Weights of a small mixture-of-experts language model, trained from scratch on English Wikipedia.
Size: width 160, vocabulary 8192, 14.3M parameters.
Below are experts of layer 6 (counted from 0) of a mixture-of-experts language model. Rows are named gate (a neuron's input weights, with its number), up (a neuron's input weights, with its number) and show model dimensions 0-159. Each number is 500 + 40 x the weight over its row's rms, rounded and kept within 0 to 999. Numbers have three digits each.
Before each expert's rows: "mostly gets" lists some tokens that are sent to it at least half of the time. This comes from a sample of Wikipedia text that the model never trained on.

# expert 2
mostly gets: " the", " his", "The", " its", " The", " their"
gate3:471447521496571530544539519497453555538529403465490471508539504469453465532507531537482513463451501505509509503645511468483443478528482479473476570431529506512519459542509564487534524515495513480461523464565491553451476477520491501528523501481537469476536523411526472474489590544527468421511507518458475545462511583497443519430499551538492502508564452457436573529512548477534504419554493538436527412479517517511428491483534515477481536551485509455477477465533468445513505472606447
up3:525470459556508511533449455522486552484550470496477419481490486450498508528527499449455517446517450540501495468529534479571512498500466475477547431434449526462575516437502471532598519481556508584568494448487524427468474525450494514515526530482523497530481452558430585533492513538539474470482490559540515488456472414455442462566477405509605517519447489515458504465425510559497485463524530478483479520459510555531471509510527511486480504522474550446516585596493531536497545533541481
gate4:546516599459447533515438556466507470566572460535478495514598450561530471541490490502538536564466533511527502503428519454556573507541461432412448545594516502519497483526491504531515523482418510509506515523501496492526438508458471544448472523482518500450519454534539547538442504504418523526488474490491551459481513513522486484489458452513444462540514482437493513518485493568512490562548494510454484423461518459422467504548490580472467481465474562539483508501590575474527549491467447
up4:433480500503490525532479565550509494445480523533534439467418482561457407416490492509451436480531478440453553526456513584454434494429517499566519458502450508411552457539521462524554458523488565514576511491575470519485508477503484538501552478545540463565523469460491481518455458533488445479460493489501493606492517495530496493496539434458515560491466531497509499478587521505523546455539549480455509477525479421539551509493489479467504496556478484544555511616493485496482551535511516
gate5:472525516496483535433584495475495543437502470446478491485469554512476473502458553449585535516546432404539493492495490469557502576450491556524507517539465487518550512507517472525529459467566545515565531485525455583494521479476495449489508513507531494498438488572464577527550515483525519500486555563555504429533526506436486461422505557519388529455454522496536505493524468458506558431511515470486524448484478594436505476495532441510530461479421449439491501484455537444525436470503514
up5:530562479536496543484452498511489456555501522541475486490497499565468447413497511538582472470522524516499531504533529489431448484561518420436455444470475528548529473467475511451508473471505443523504465529540527462474557500485548514543461557443477521534506528495485546523425534508564475551574530405546551500591500470597403550485530490459464481513505495468501519484519472569455503417513468472494537543412496538518593509501543474520547495486460496465577534484490518467509570485506443

# expert 6
mostly gets: "  ", " |", "|", " −", " Nominated", " %"
gate4:476525505512494537453516424495532560458538448577517547537533554469482477494485491545585501549436523479553471538508536532561472546501536472542508573463507434515488469559519509452513478479499533411523531528469460535516425499528543494476542513447514530563472489436485475459446476517542553485541437507491446499522418540474540490509575492495470448515522423452445470433597475491566499476548464531573493453498503452514510573493492510558410505506498469547465418559473510500438513513488518
up4:499526497520499457512459516460457402520511514435494526455471466531498590521473495482486534503564501447532523498445524454508541516505473561473426504460419512506439541464534398540528551509469448571518447510504474478498545469433478510544497440460511497470595457520559490538502502526468479512497564472496473461474534451490496493505510545509486555504490591506548466548478467616431500548454483490446529547501561565438462444479472509442553484459458566518468536501565548527554543525496524
gate5:508465527511469461436474547502505505501475532522543493541465509419528533479485482549583550493447541467472536497475430544425444510511519492500469505515485512495515434449449547505524513538518494460435533424514474531570474496460547454505454527486438506558524454504518543548434530513483506517493515427455592486491517586484468496557581473501541567452495555529506468523504550444481489446553543446517458464438476540433431544556564534520533495468511514563447480501561558498489444534494595
up5:529455515518518453436456506482464516537400535509580529565436581522452475501468487488497531490480464467481480548468556469534444489424457511576575437487523466498517498585515556529467520550538412527448526504502481456544449463418502488497511523511474555499526508532471475504469489489525544541600496443562543576500499444466483478501536441462457550484572505529528527499460530506478477492511521449514471504486520463458519525499455460527501457489606530410515461439523569531515526504506556
gate6:464429405496506596477417480505478525603517474482508466484478572562483511526543551466530490546525536595474404505477467505562444464458506454554475530490428463486509507496476517559473477540518461451504535546504487493471470519501434526454491477521440495552528562415463429551436492530485529585523512464497504593469521501505521453508552504546533510468490469560505549491467485501523480490495474496550493474475575537512485515444523487550487438556596460483550481507552507469470532530486491
up6:542384405483519472592481520528549494441507511480528496467515524473537550516531450547439504510459529404527521517472537511480465571499486484549503449466482439486501534396517537495500420508525571449547466479510512430503514467487540484436545508465520531497530495497520485523485528501454394506464492508481453549540496531510465557489585493485500495471498533614543495471457493432501475517445502500468441498516579456426528488464530516563563507493503502511549520531444585526550516468507508

# expert 5
mostly gets: " \"", " U", " T", " C", " M", " K"
gate0:517557492489571492528471426549520494511437459460519507513476588521497422478522471454516411523477469513524501527449472494508454571490532564477517494458571471516505523495520464577451535523441532446512512438487509529497508514533566513513409514472578559500532489520492535461451431464499533491475501611481473490526507480457505523525400507496528491457500483497555573492498507533448503482471565499518409604505454493532475591569516441526487479537544492492452493487490538521540439437483552
up0:504427527557517526549458430552556456565461545464450504461491464509513496441529467506482549405537491497441565536500503502462460468563454475527467496501537486523491507544422572486481438471531481441513442530522443490422507482510425549518554502467489460457499500518437479485564521504500539522587536480550520539478496522501502549546531443541510526476493408426558456464554463493578475451499489475475473500543491615532543493482448525573516477454476490519529457452481515558488553493515481
gate1:502489498439525524496485521550483461472489522556543506556460507540523535447512470541435462494514442526480519448528474525496502520486487426533537491487485561422517471447518487463471425520508593547543567487535535466507506510499564505531481544499424563526554537453479502454405513518519526473511465542492558574545553459557426479446523544478527475537570509439518504492548453471446475551512553452582418465508483521402559469475535454576528517476500521445502504448517555486478484445551525
up1:532473511508467455491477505531528492486402521507460516493441565484491520518465438564446502525494544467524411460498486435512515515468490446475513519456475507533550469491529541521445452475493456548612561413526463513509523509515529532541473445444531491526531524482515524515459467568540433508522434568500559483532493468489504483520458528530476485506483424576532599469538548403542513512506560481541511545475476526434514439445500584495475546556463531507455489502424543567483511456555496
gate2:519527514533519559506504527451453585470541517528396521442474471444470457457472476432537478464490489570491484531469473441506463533527385553481504504492532447570519500469502563494514470529452518541481506527497537500487496487492447529546474515540506550492510494512453546476591433492468445458527465488512462478516555532542467481540524498454489438445451431524522481480493442569467506509583469462499584521430572507476444490483547586549527456526465482582429505451561529527474490527471510
up2:471447467481506485533543556523514420510592530574435554504480495494455522464511526486502513544525455543461483464515467590476520468483516498518506518440558534528519520483519484572498491506497463522559488466469603523536598465479540504477386493498539508541509437383468513476529487473449505519450464465526528465511472445529470453528461488465506486484531504470557500427508545528506540560513534463501476496513569364560515451547486544486488533491549517453481427490530498525562464470478460

# expert 3
mostly gets: "=", " =", " [", "\n\n", " century", " Website"
gate4:451446454534562495488499465522505536432535498514540498483503508519533553473475532513533495524431436515492491411435525497498531451480486468495387484490579507560530455473494531547504548471539551561525438486538520523467567538524516503553440500484463459450592545450510513487508493552546565444478496419520518397471550522575526551538474532506525471483496427536505457432519446509493477546548565488477508509516419436451506491428463457493544453523551477574514527470519514467517495510478469
up4:489434500551501498531462498556514483530503488505430531461528499536526525518480440513445494508509523522510469442512527524511480421546623504476470511494564495512521437442556533523507525467483506574455548487521448527446467559499547442529467455560448540465464528504516465540592479533452482436439548490506478480474478545465494461551473442373551475448533471461463523529442525470472472547485556508461587493456502464533601508486538468489449489512469599540493523473503478459493483433520498
gate5:415484495485569523454518463468507474518505468516593549454510517536542512534509527475447441498489501522550512512533459572506508508475555476451503547425423511492416425499457510489504505499582501500534433457546491506538539512583534463499466534511490543517573446530464536428457529499484556474470526502487465417540525445513518473523540476554503491494475413583552592444526534468487538546522530533490528458512546424522494557435490542493440519538500483474461496525548486498505474391461504
up5:560527486506516517500490488498431550465535564510443499521460421456451534463563525503547528433530512517499533487479496440481494558588522519493538471494514528518456566503582559527485508510532465545542492510420533408508510520431496538497541474502532549554535429477435462423496473436474460565556512445500501496538509473552524502517511556453491476465514531475532528486441463475422473482507426404496508528523544533514487423520490486500612554515467533478569476496504497483502479476408555
gate6:540491515547487448520517457490486481482493559503516453573544527499469473489555496416502526500487569489527524546450414541539455418521475550416528529525469462503508515509462540501489506516572459556432554540427549532493511500459520552504440489562511457491540508504506518405406538514493481548531562442524528520488421466520514503525461600537475478516446437531507494528517518565511494602503528504475475577471496521435545506554496457467524464472428459457491551456507484540464520521544451
up6:550563467470494538541464545530562497474569454454492566458502488558508419581478495561505503550433469495531453410491545576441456448480457515497472518483495483563486539533532520478504533517497535506451492498521510520522454503514418480509586426508545443499550444481506450457556525495478486522511531546503515420500479444527472544512464496473551529543586542462507511511369524543448493561506463487515433416523486499498535484452466484452466489496532537477456557454488453465510488557496484

# expert 4
mostly gets: " can", " not", " would", " be", " res", " was"
gate0:491574500462473436497525556512489467422505463545504525496567466470496502547445496521479449526483539560510432513471476471527456599515495474468546486509502469479520516564448503432484493485507469563519547499484600408523586509439502468506484560513522496493437476527494491463430471402553491504483486548533542522456501551529527548542501454465531501510515500417479506448588561564441514451527500517503488518513481499500519493522497518509402565521469497513526572574498508520478438437468593
up0:503489458547466518533537484463513525480480572523499498479479462500460502493484500437614534451452478497502526542478503529470561454551446543481467502499487531479481528513486512494519508499435533472533466515508479585477486531530524518440535500491486511480540526489460606431482532486469490461508464492445503434536488639544440510531525451453468543507495505475442534431518431514453432557418475445497421483565483504539504512539446538554574518548518527559574536467446523457571518505538433
gate1:487558531490551506500550424431447479455497456445523514496463467491506482473529534460567542519592533461419536506483475583476506556486561556480490498546521431563457500541521560464502458492495482498476482517433469477449510502487541543562535543491486550503471541504532451470496472554548517529476487488554471566510416484471411491494445501599489480462563516488498527532537509557523457505466476514482526551475461470428464509500507486549576515526378448552531494423527458504452505483517555
up1:523478417511482500506593453482501507423533460494483470477579489518480557493511496499442481521478545489500517518470472506429558424542462450515532507560525484521503571502454429488430514421567538409509558556440474476581481469487532459411475544565542519512547494496506510522477525529517472595437537510454490441466522581497445539507532460433482522516527515491481556607529545455467459477540499445467476564490512550512503496467485444554487530482484495509497510510525466555516434505496502
gate2:465445479496474465453518539545494535488497526473475543574471441452453512550452486603474490521431473481449505496521509467581529545473587461468527548442428498492558541510566429478491528509526537540516548496466525560485426514462477452478490511506448545572488521516514481487548546480486580499457518458524540486422451521465472540522465525492511459530491435468504531585433526529499521513525484552524476420476445500472560467541513500435501491588422445479559550518480518542488498534469436
up2:525441485419485466481501548528476497496535463557486522549457385478448580531488508549563541469445538527508485496508471499493535562503539454472504478481410479516521498504557511516464506475441538430534504482511461480504476516501543465499515519505464486648445564535557497423506542487522517462498544474566536540472498562494512507525428509463508507495532500491532518478492443510516486467500558501550518486547498467451523541422444574499512500564477422503508382493530422534473528530445436

# expert 7
mostly gets: " •", " Coordinates", " Website", " Genus", " Label", " Released"
gate4:467488471463547439432458513500487487557499497463526493552529469523509474471483456510467464504507470433484458480482434523489564485496492562512459506539423530497536476490482437488493554453551524499497604488470505541467575542492543501493503530473539532547564555501446471572421473557483476523531521529413540448475515425535470481504561448521473546541501436535522541576527450478458520451579533492548454512546451521487512483550560494579569421484445565546519517517546506467518447505435482
up4:530553464434452496460539488448572530555457436527491532490447424475454470457503484572495518533552510454509539502506517502546508492456562539453570466555496529487508517508477514482453437481519499540506538489538587475507509519533490511574511443499458456520476586573516571479445443595562484487507551428489465512536479438400467525522479476467469525526526519474530528458537479481525548539426466545465558542536467514452431488516595490461511497520547526491475474548450471557458475503455508
gate5:488501513530547504518527437450503587477513556458521541514487552498509515468478451514516470516459507478529518576501456480502464483479473545502449570548532432496527574554509423532529442501442496482435555483441492508461537489450551449497555509417467497487549535495544447527502557498537494466495490553416526501542498518483555493492504485448497487592441448483520534487493466461499485545358541464549522511447462513459526499429484532537536505543518506389585500575468564486515503489466492
up5:510564581503548459541475445471473543499493557443456490530480548453391512467367522556528531510518429540532521582535444445502451477509506521501508550560476455451557566510509465500489490461503445512455540514472526464451459527546588509513520395474551509459483494536474517523514557514508524470545490439489536515516490526480602494505527534523451505499459455485499515477482517542447516498454555460523550493479447531528472581465526541539525469542439425465496494538473470449474533486475472
gate6:444498478491514491454490497515514524472472495516458527388527456446533458504423505479527519508457536482510496601471564532470479531412513475482521605517504471409547496536504527561573505444476491469515475535567462503561571534502510497563541542462530539456503443471562525475459488432553545481472549580512532483454521521515428500517535591518535452541490512435573405517512485489518520465470492531576475480490505448432470463504514523518553451505508533517518442516453466474543522495464495
up6:517479511499459462541489494515398559506491475498462483540470511454504511511478477523421550532482478523458533480514484448473438528458479502460472529580549490551565483526420520471536516501491543511469545462537474479520559581544513454426479472541502502478497532551414526448555441491498473561528528492471454512530508528544494529509641528573455474512513466435546589478535470480533463495518547541449461470481582471460452472433477500430482460499512502470501585515515486540424461460547497

# expert 1
mostly gets: " South", " North", " New", " Arm", " south", " River"
gate0:493470478515552469460513478529473437561549438492485480546501509475549521471529449504488514504433538471526467554472546473499507479482520549577502498482512410523527486510444509437450479553559502454494365449505488391474476514415526442484575511560537486471505521465515508452529583602491502465504564460525471543500477496447559412475508549500518459538523480481538537471423513497490540499493541505482453524458517600521534477443576528454497532492477496499517529563558475540501498493515530
up0:536412539513543476525451563467466533499477495527479478520527515519432517543491486518463432479520442480552539507493501479575520418483551489513476529435424547532603473509484491554505470493437468537506534453502526537496537488548498519457446471458501574534457533431484493463532513507453437492525513528555546493566481455593403525559571499467507530540535532527433522447485481526513560477499468396470450481486491546498507538481465464474447517519492613492518485527503488487429475497542440
gate1:474459493441589446526471403494485463521523539466560466523522552486554483562454512435521473515444514409485529515544506467530516475461558539422494534462530475553578454481558499501505553542467561558551509471438481521474506489472509457488427580482505492479504467466460491491455558453470519453559576588458481573485502523465503503496502499470505501593536515432468493478508466552559520514473515557413523511544441503482546555528474515514522497433531554510419440492507512515507503511527511
up1:532567563529535471514489556507517496556486505562566555484508463458539592531424485544488488533543426560503509576485495461559472510507432535525505470513465551482447555507551507560483452474425455501514496417445439556498605526468493491450528473482478499474491490420526478461466472484490531520569457478447510557552465477606468471557561525559509466444465441500498514536493514466475464497511440433507496497483510453532511534466565499527499473526490448579505466455449529513511466495512458
gate2:473401432510511482474509447540496472492504476466507459410460550552549482507472474501417485514531524544486472427522484516513474525480449510467517514485416512450547533586517565551502430420555494508543466541506453518509517543485488540447469538428526517566515557523466479455485520463468452534462529491525520495523527522553510518468458451468561530457460453449527459443520543629496542539480526488552510546505470526505563452557530536494515547456552471528539560462525568492415479515474495
up2:429485473535545483542427477535448532487477566523448510559501522521496476480462515508524435504559505539494505561494502498585491510543521451447558510467575549460456535515484487476541498500488507406503531476462535452491465473513499629523542466626517485493477474417487535500496454517464447532508516496479528544455471525506539518385522442531463475567420541504514469427539548514512451519446557527512480435506536490548511495495455452462509455522490526472458490490498562501474595477488541

# expert 11
mostly gets: " part", " used", " use", " support", " building", " built"
gate1:472521578444462493511518499475568507499468512447461474452454547490572517517500555476526533520510440533488540585507476532493563561512473539524500531476505594474438486507441486528471506416541454503543481565511570456514507480511514470511556533452511507421471535483432396500486454489494473453469461504457526484407557503418499519470490468516506473520473537603568493473475506561591489527529516422500457538480467422471521482566567459535533500529518490523474497466547518519449565484505495
up1:561490485575518498577480420454422551475527484536543473464567523477513413470534503443557512480444502507472537413488469502498541488496537465511564467422535473485524454473478412494481502527496480431517539461511436492516508511507525492570543505499520527533598574502489527451532484462441533560474546492597500539542502440526514454492493514504557574458568513487459515546567509531461551484510452449494462500448420511504512544481506491498482414553501500515527453456494501408476536503489491
gate2:484509526592527562498514466460508478579517405458523496531509457504512516475566458519523438587499407449565505495466557487477512470493486533523506512572499534492584502474500454503519520492533491467494520518546466521447485433546501533554508547571524493472511461525547568430509431525547539545450442496519504425493539432499493473478502473468542483532531517542516490446436466570469413495541468464509500528546477414450443516487473469512552456597543496536443470474526424499462533498501499
up2:496548477442537448454513476525486482507501471450463498536514484408528492505479555575429501402538558422495485606473502492414559513542493461501492423520467502460496536500477461562509449494530460473500495561489484489512513607512538558586489504508445531546440469551460454478495512492514485530550523469501413560435558517551467509549468532481504550518553472565465481607461531547454500471515544475527485471476524482467502487502407533496475542493472497456441511497473508530536520521530536
gate3:452559539456500550465511485595490455461457536497487467466460484482567491514466476540513497546507424423611491551499567549471471450507472527500524450443551482468471446430449471570439467484560505574491463452523523525526489543510469493509517500477535529506548469447554540491410523567429544529539479474528524437530523543513571528484536499522520485510589549490519454465446516477520557485526534515465470563474459486501582464497486472482478497527451460461549504527446535492549469537509420
up3:444588530512470490433539494519433462579460545552482543436429566509464455490410438532478523483488543508531500518468541563492475518468468542482415523445472466573472469467530461553467415532536515521485547493502537531489417518498498445510493526505518555522560502460566458487497507452486535516525502533502539485549489455483470473534498551543560507503522465506487534507494453469461479461493543443525529492454504424493418450454508532515592456538545420531562576530490465504529535474563524

# expert 10
mostly gets: "%", " 0", "–", " 18", "′", "{"
gate4:539480544500531484509459526522530537476548585428488476520476528526517481525559492490480489517470450489526499441534513539483515463467462464467536515500504482536425452468449537457517517476516497492488614511510546459469534548590419487506543512530444495538531497540560530546404486538554460489465516489472445482504446512475483586491500525494481483516525529572470485532462383522513580465467525510515563481565481567454449520549498458436562467521488413481452501446580469446554527554527472
up4:493538488486517471511520514542514467589446524527552435471569472529467477531433590546529534533528469439510551509483501513481456494443619499475450543499493460531562427487505491494466455523496535598448571455481462430545552512539460452490494533487505544519573509448507527526404524539489517464584460510578472544525461476515443473511502477441528502491489500489543560500463510601432544530532481511490448484566515459486471484459504452500471491466480534458568462486525461450503515475540478
gate5:500528501472422408554481524496468537558581432489522482519559513520507549508529509519557441505433533511507451379488555528491539538502483527457484564550499457497547507512490499515569545470500497532582437482530443546526456540467514531524452426481525509482509453451564509505406514530492497443470590452555501542515495453527481562505438485447531469475501536496452486525527542535481509495485496515487526493474496573526417583560504483435487540490477529432543476532549497503476556459445465
up5:449517546497522478544450454531548460500502511557478427478475553448432538503457475532484585440494421550504436503461522549507462494461582508476546531535552498429500431561463546480450544517423496495540445555461525497413509523438465477453501460486534472587482567524524423566454485499422498528613473547462505468479511531507476562547532471501542524529523506489526526535524512463480534487508464498561514575510445505567496528446466473507464484510465516531502506461548494474524492544516549
gate6:480484477573566549511502505479586556507497439550487506473487481501529479534537478523453502501459481516561436519568548510487485502496402562507514519523489513434550419483429484522526476466502482438464529506530503516530480425431516528487490437506436524555536581510541459434418457511438508500475491542522468480473577519551508544572492467442485513492457485546452460612564576414550541478549519459498488515467528553495553462453535504475549491470553489505529447499514471549515515521478497
up6:518454522508418505400493553478409440491493519511523460522450527425478507496507498425510471547507458519460519505468524513553514495540507522533525449506542438504532582461515546528444551521432528496563538560438492522431508570554501535485465523565557557444471535501509552495512434433540519529565503529500422421502400523534547440443490581559509465474553495458520549412435476509502453530515446521516504501531524465477489543522493466509503511508434502491484485497506499514540518483528544

# expert 0
mostly gets: " as", " with", ",", " during", " for", " on"
gate1:588475501451607475564437505424481506490555450587482518532516531527524465495485488444514471557584514525522446565518515493486471495436504510462526541520486548540457495421527521497511501560398449455493520527498543503465522555469497466498518463493494508538491450521498476492582505576509510509567482501503467447487481492468498611544534531434494528449477463472520549496508455464461515515486501559482525481510469405451510460537478454481470525548511487412450506593503468464425482506497433
up1:517567556472524509545509535540465449551439475580517541527516563510502514550503457451460612519519503507535498567531460451455447517518563507511539496564420570499531554461456492512510548546487456457500473508528469481468539514405466519421605546479447510410470469477530492562442411429546531516477492528475542491448516552488532520483498535403498522533498486475489521460469451487498518494471467508487459447507496490455522486446521516504537528432508533493523517486572473548565445491503483
gate2:437581465453381493485530492530509435508494532526494470525415478486502495437601514483494464408539583508498509497496500486536517530488510536540517517468531522599461445466460447530516466495459443509404521500469513516506493502527512474438447450594443532491420551457484525563559513515504460490397517500502501522480538499478541540541465523477527595499542494448511541504471477494462526485511504518469547475471483458509519515542561492466472517519538512549487578443492433506442528478565530
up2:486469484526572529433512476583505519499472507532447504509525535470546466432448517527502541532473519524489524511571543496475419512475566404512551451438499565516558476486496547532528450479453483512492569501467529576503511506470531492487418513484580497589471516520468532501535517443512502471510429474527535519505434491534530554460488464464484525457476497426521501503549462524443492571519470540479498410529500457451539376554457433497472489483566442505472505472466528509495598522480503
gate3:432440450493504391462484496497451566438474463493538432489527527515473518480532482548521490563512554546420532523491487472466494465568478519408442488461482469521475480541449454430499517566507460526520549521474478466580501461521460584565470554534552496447521535505470511561523438526498538475544505532474589531433555413541490531531467537458528539517561543492433507535462474480508527455525493466449541545439509556468561499481520488476516526562473474519522478493484524478566513517454454
up3:469506444483452436440568531558510546516526499507572491548555503520508533502526466511506483451530529474465501512451501552501504516498518446406470470533503516518465489564502425462451514533554521460457526488506414480468555527498451549488446514519579475473494487502457483475568505418539520523440548549502496526506494540469466534471489476453482614452526530516568560534480491420474485469556481514362427505463466560507531468495517532503484527511459501482466495478498398540522560574522474

# expert 8
mostly gets: "ho", "mo", "no", " Ja", "to", " o"
gate0:494519520495554466519483502492425471540489411512500505508557493553472451415584454411580515464552452518472474465475457453530500504477547454525440589445529510548597542473545526501515573519470424555507469543583483514539499527515488564430476490528463478517463556518528524480465472571517557460451512480443526536500518509459573510499503474517490491504486461486525553527488442584515489439541546471540470511496503492593511491462547478415507495538536535467462514489505514464491458476439468
up0:518517504517477525487513581456502519534434483550494452418486466511468461514422476537530495505476585563474425502582446547509519441561486559472484541537519444501479495450512551546474499485465505527577470508590487494447508469522468497498579522440483517483517518503502522450499457518458524541528483473510489505506488452481510438491559444534471490576578482503456539530404500482449481510589573447531464464448521524511505465453563443521482547547529480520533440520425468512414502528505572
gate1:575556515542607507540507452466448517566484467444449499527520503520493546475531418500457531477428469468533509531497518479456603519531544497449461509518471434503529388528481472614540496476496424482518498538561485471554528483463458505482501487513513491509558504479423479517487539488518459499559425464460533491514538508516511504553492442481492439496424514530553494523552447562508452405554516438524539467502516485509503498403517510495492486555509519444527490555519544478525579505499520
up1:504479488547529583469462535582558523525459490455537530484488468491420454501508505548536572491488540451536493462508486438501483450508513474511425507438520497447484523447537436519475498462465521473521518519551523419551485483474479471529491502446470450521552553532541497567562411542502574497482508516530426579506556423525453554528496499522477437508515596519491532514461430476510457493514499464444488491520487570463479481550492419532488547461515459507505528470486478498506609394496530
gate2:484608491537490482434491473474519558468525504455499484540585537521515526546473431405513461472521491487431568468492510558465482557452470530500509395548502518469514496521497482507440510572567469522499554506554496465450525467461488484564520503482463502444469444560527508525415518524464469541554457480421481536530595435541488586467547534514460484495472516559535503539534541521523504495477468523539540534446481443515476538434453524500511514567447476452540498543471574520475499500477543
up2:506474522458529511548517466394533500574428559560551522443494545517473505470495575449461560488527530408525570487464471545515580495473459462558484512488522478440457467509529505472565485482440508525464494448465430491459545495504509520480457490470505493496505541517503523488519512459471482509519483482444546511513443597564491450510630507505559570483492518441496485494480516481466492604533444440498590497448497449532497489413537476442517521495540474498500507489484436493515469508554544

# expert 9
mostly gets: " they", " who", " she", " John", " he", " They"
gate0:479518492447501494470429567530454527504471505542502521476539384521551466471531470593507531493477507509549495531529491544561479498474543549575504427508505486577475449559485468510485442512577485572529490499507465496532476438501552460473554520507489493536440533505545485504522486503465486434428440520501473503479506506459441541541524494423588488554483475500453461444532445535541445500435476480484516481459556490513523578464498507445444509459557570503514423537557454504542424504572520
up0:479497564448511570517469496450483514526515498443514557485531464519522501506502502502561522451509560468567477557620503488509455444487459467472545457525451499476455502539488582542440422415568566531574424428541580490478458477499505500479463535527556493475470472532491548550527477461534492465502506503496475494477395499519509437471463554522548512461496421522518494502493475474527472418482446486490531441534528439465476515550538522527517421497550515494528519516463453566548494508535571
gate1:507537539582473471492493557511524565518516501480483472505457604481474465537468395535562487596519502530481479551452476459482496503504478500418535498545543476495497522551541469439537457467485473498487486530371495468551504570522563551461490455511523501478501464488421541517429523487495480535561537504509520450568458568563502541429485436498501460513523504526521518507467472504463581517491454453510451521472520548493539523472466511557541520491410556469563457451453492493528578498475483
up1:486437519539495516495533474552476572522490483481526489408511542441471483453534434515474485430508492499535542539454495437467587512510543512441545541509526483543501548440596500479549456494476468488582513481449547513538514492484527523388490534488503477446453493527433581493513492519478526555524519470460470473535493531495531562470497458380496437589379543518505496511520468507457541448516536468487464524490428494520592500461530511553476518518499475494518536447529517491480537564506496
gate2:436451543533529556450547525505491493495469548532491549502551476532506539461467531514435438454549464550523458479496511528504490580459523404543503441471536473596509501466532544465522497535497521457485555571475526573461554506512508480511531522533494419550451562485483405449481530587534434463507518492480517489525530495513554496536532435458495529567427525446483450528513473465513512547523562477418507432482527424508453417458502531484467474498478442500496501487470543519530475511564556
up2:531462491509488537536485485466530517472475481566521590497493441555523525430509490615522481540533526467546488505537535429530507500538556474441458506470556520527496591529461490479529458503475442510467492565476455569454472556437544465484545522477464510516519456491559518494514479453542489514438532537497461475480519484519456502432439468454449596489467488502532538491488475446466471490483451569478516509445498455545548490492437511606509486468400503511543500532437428586536548504555487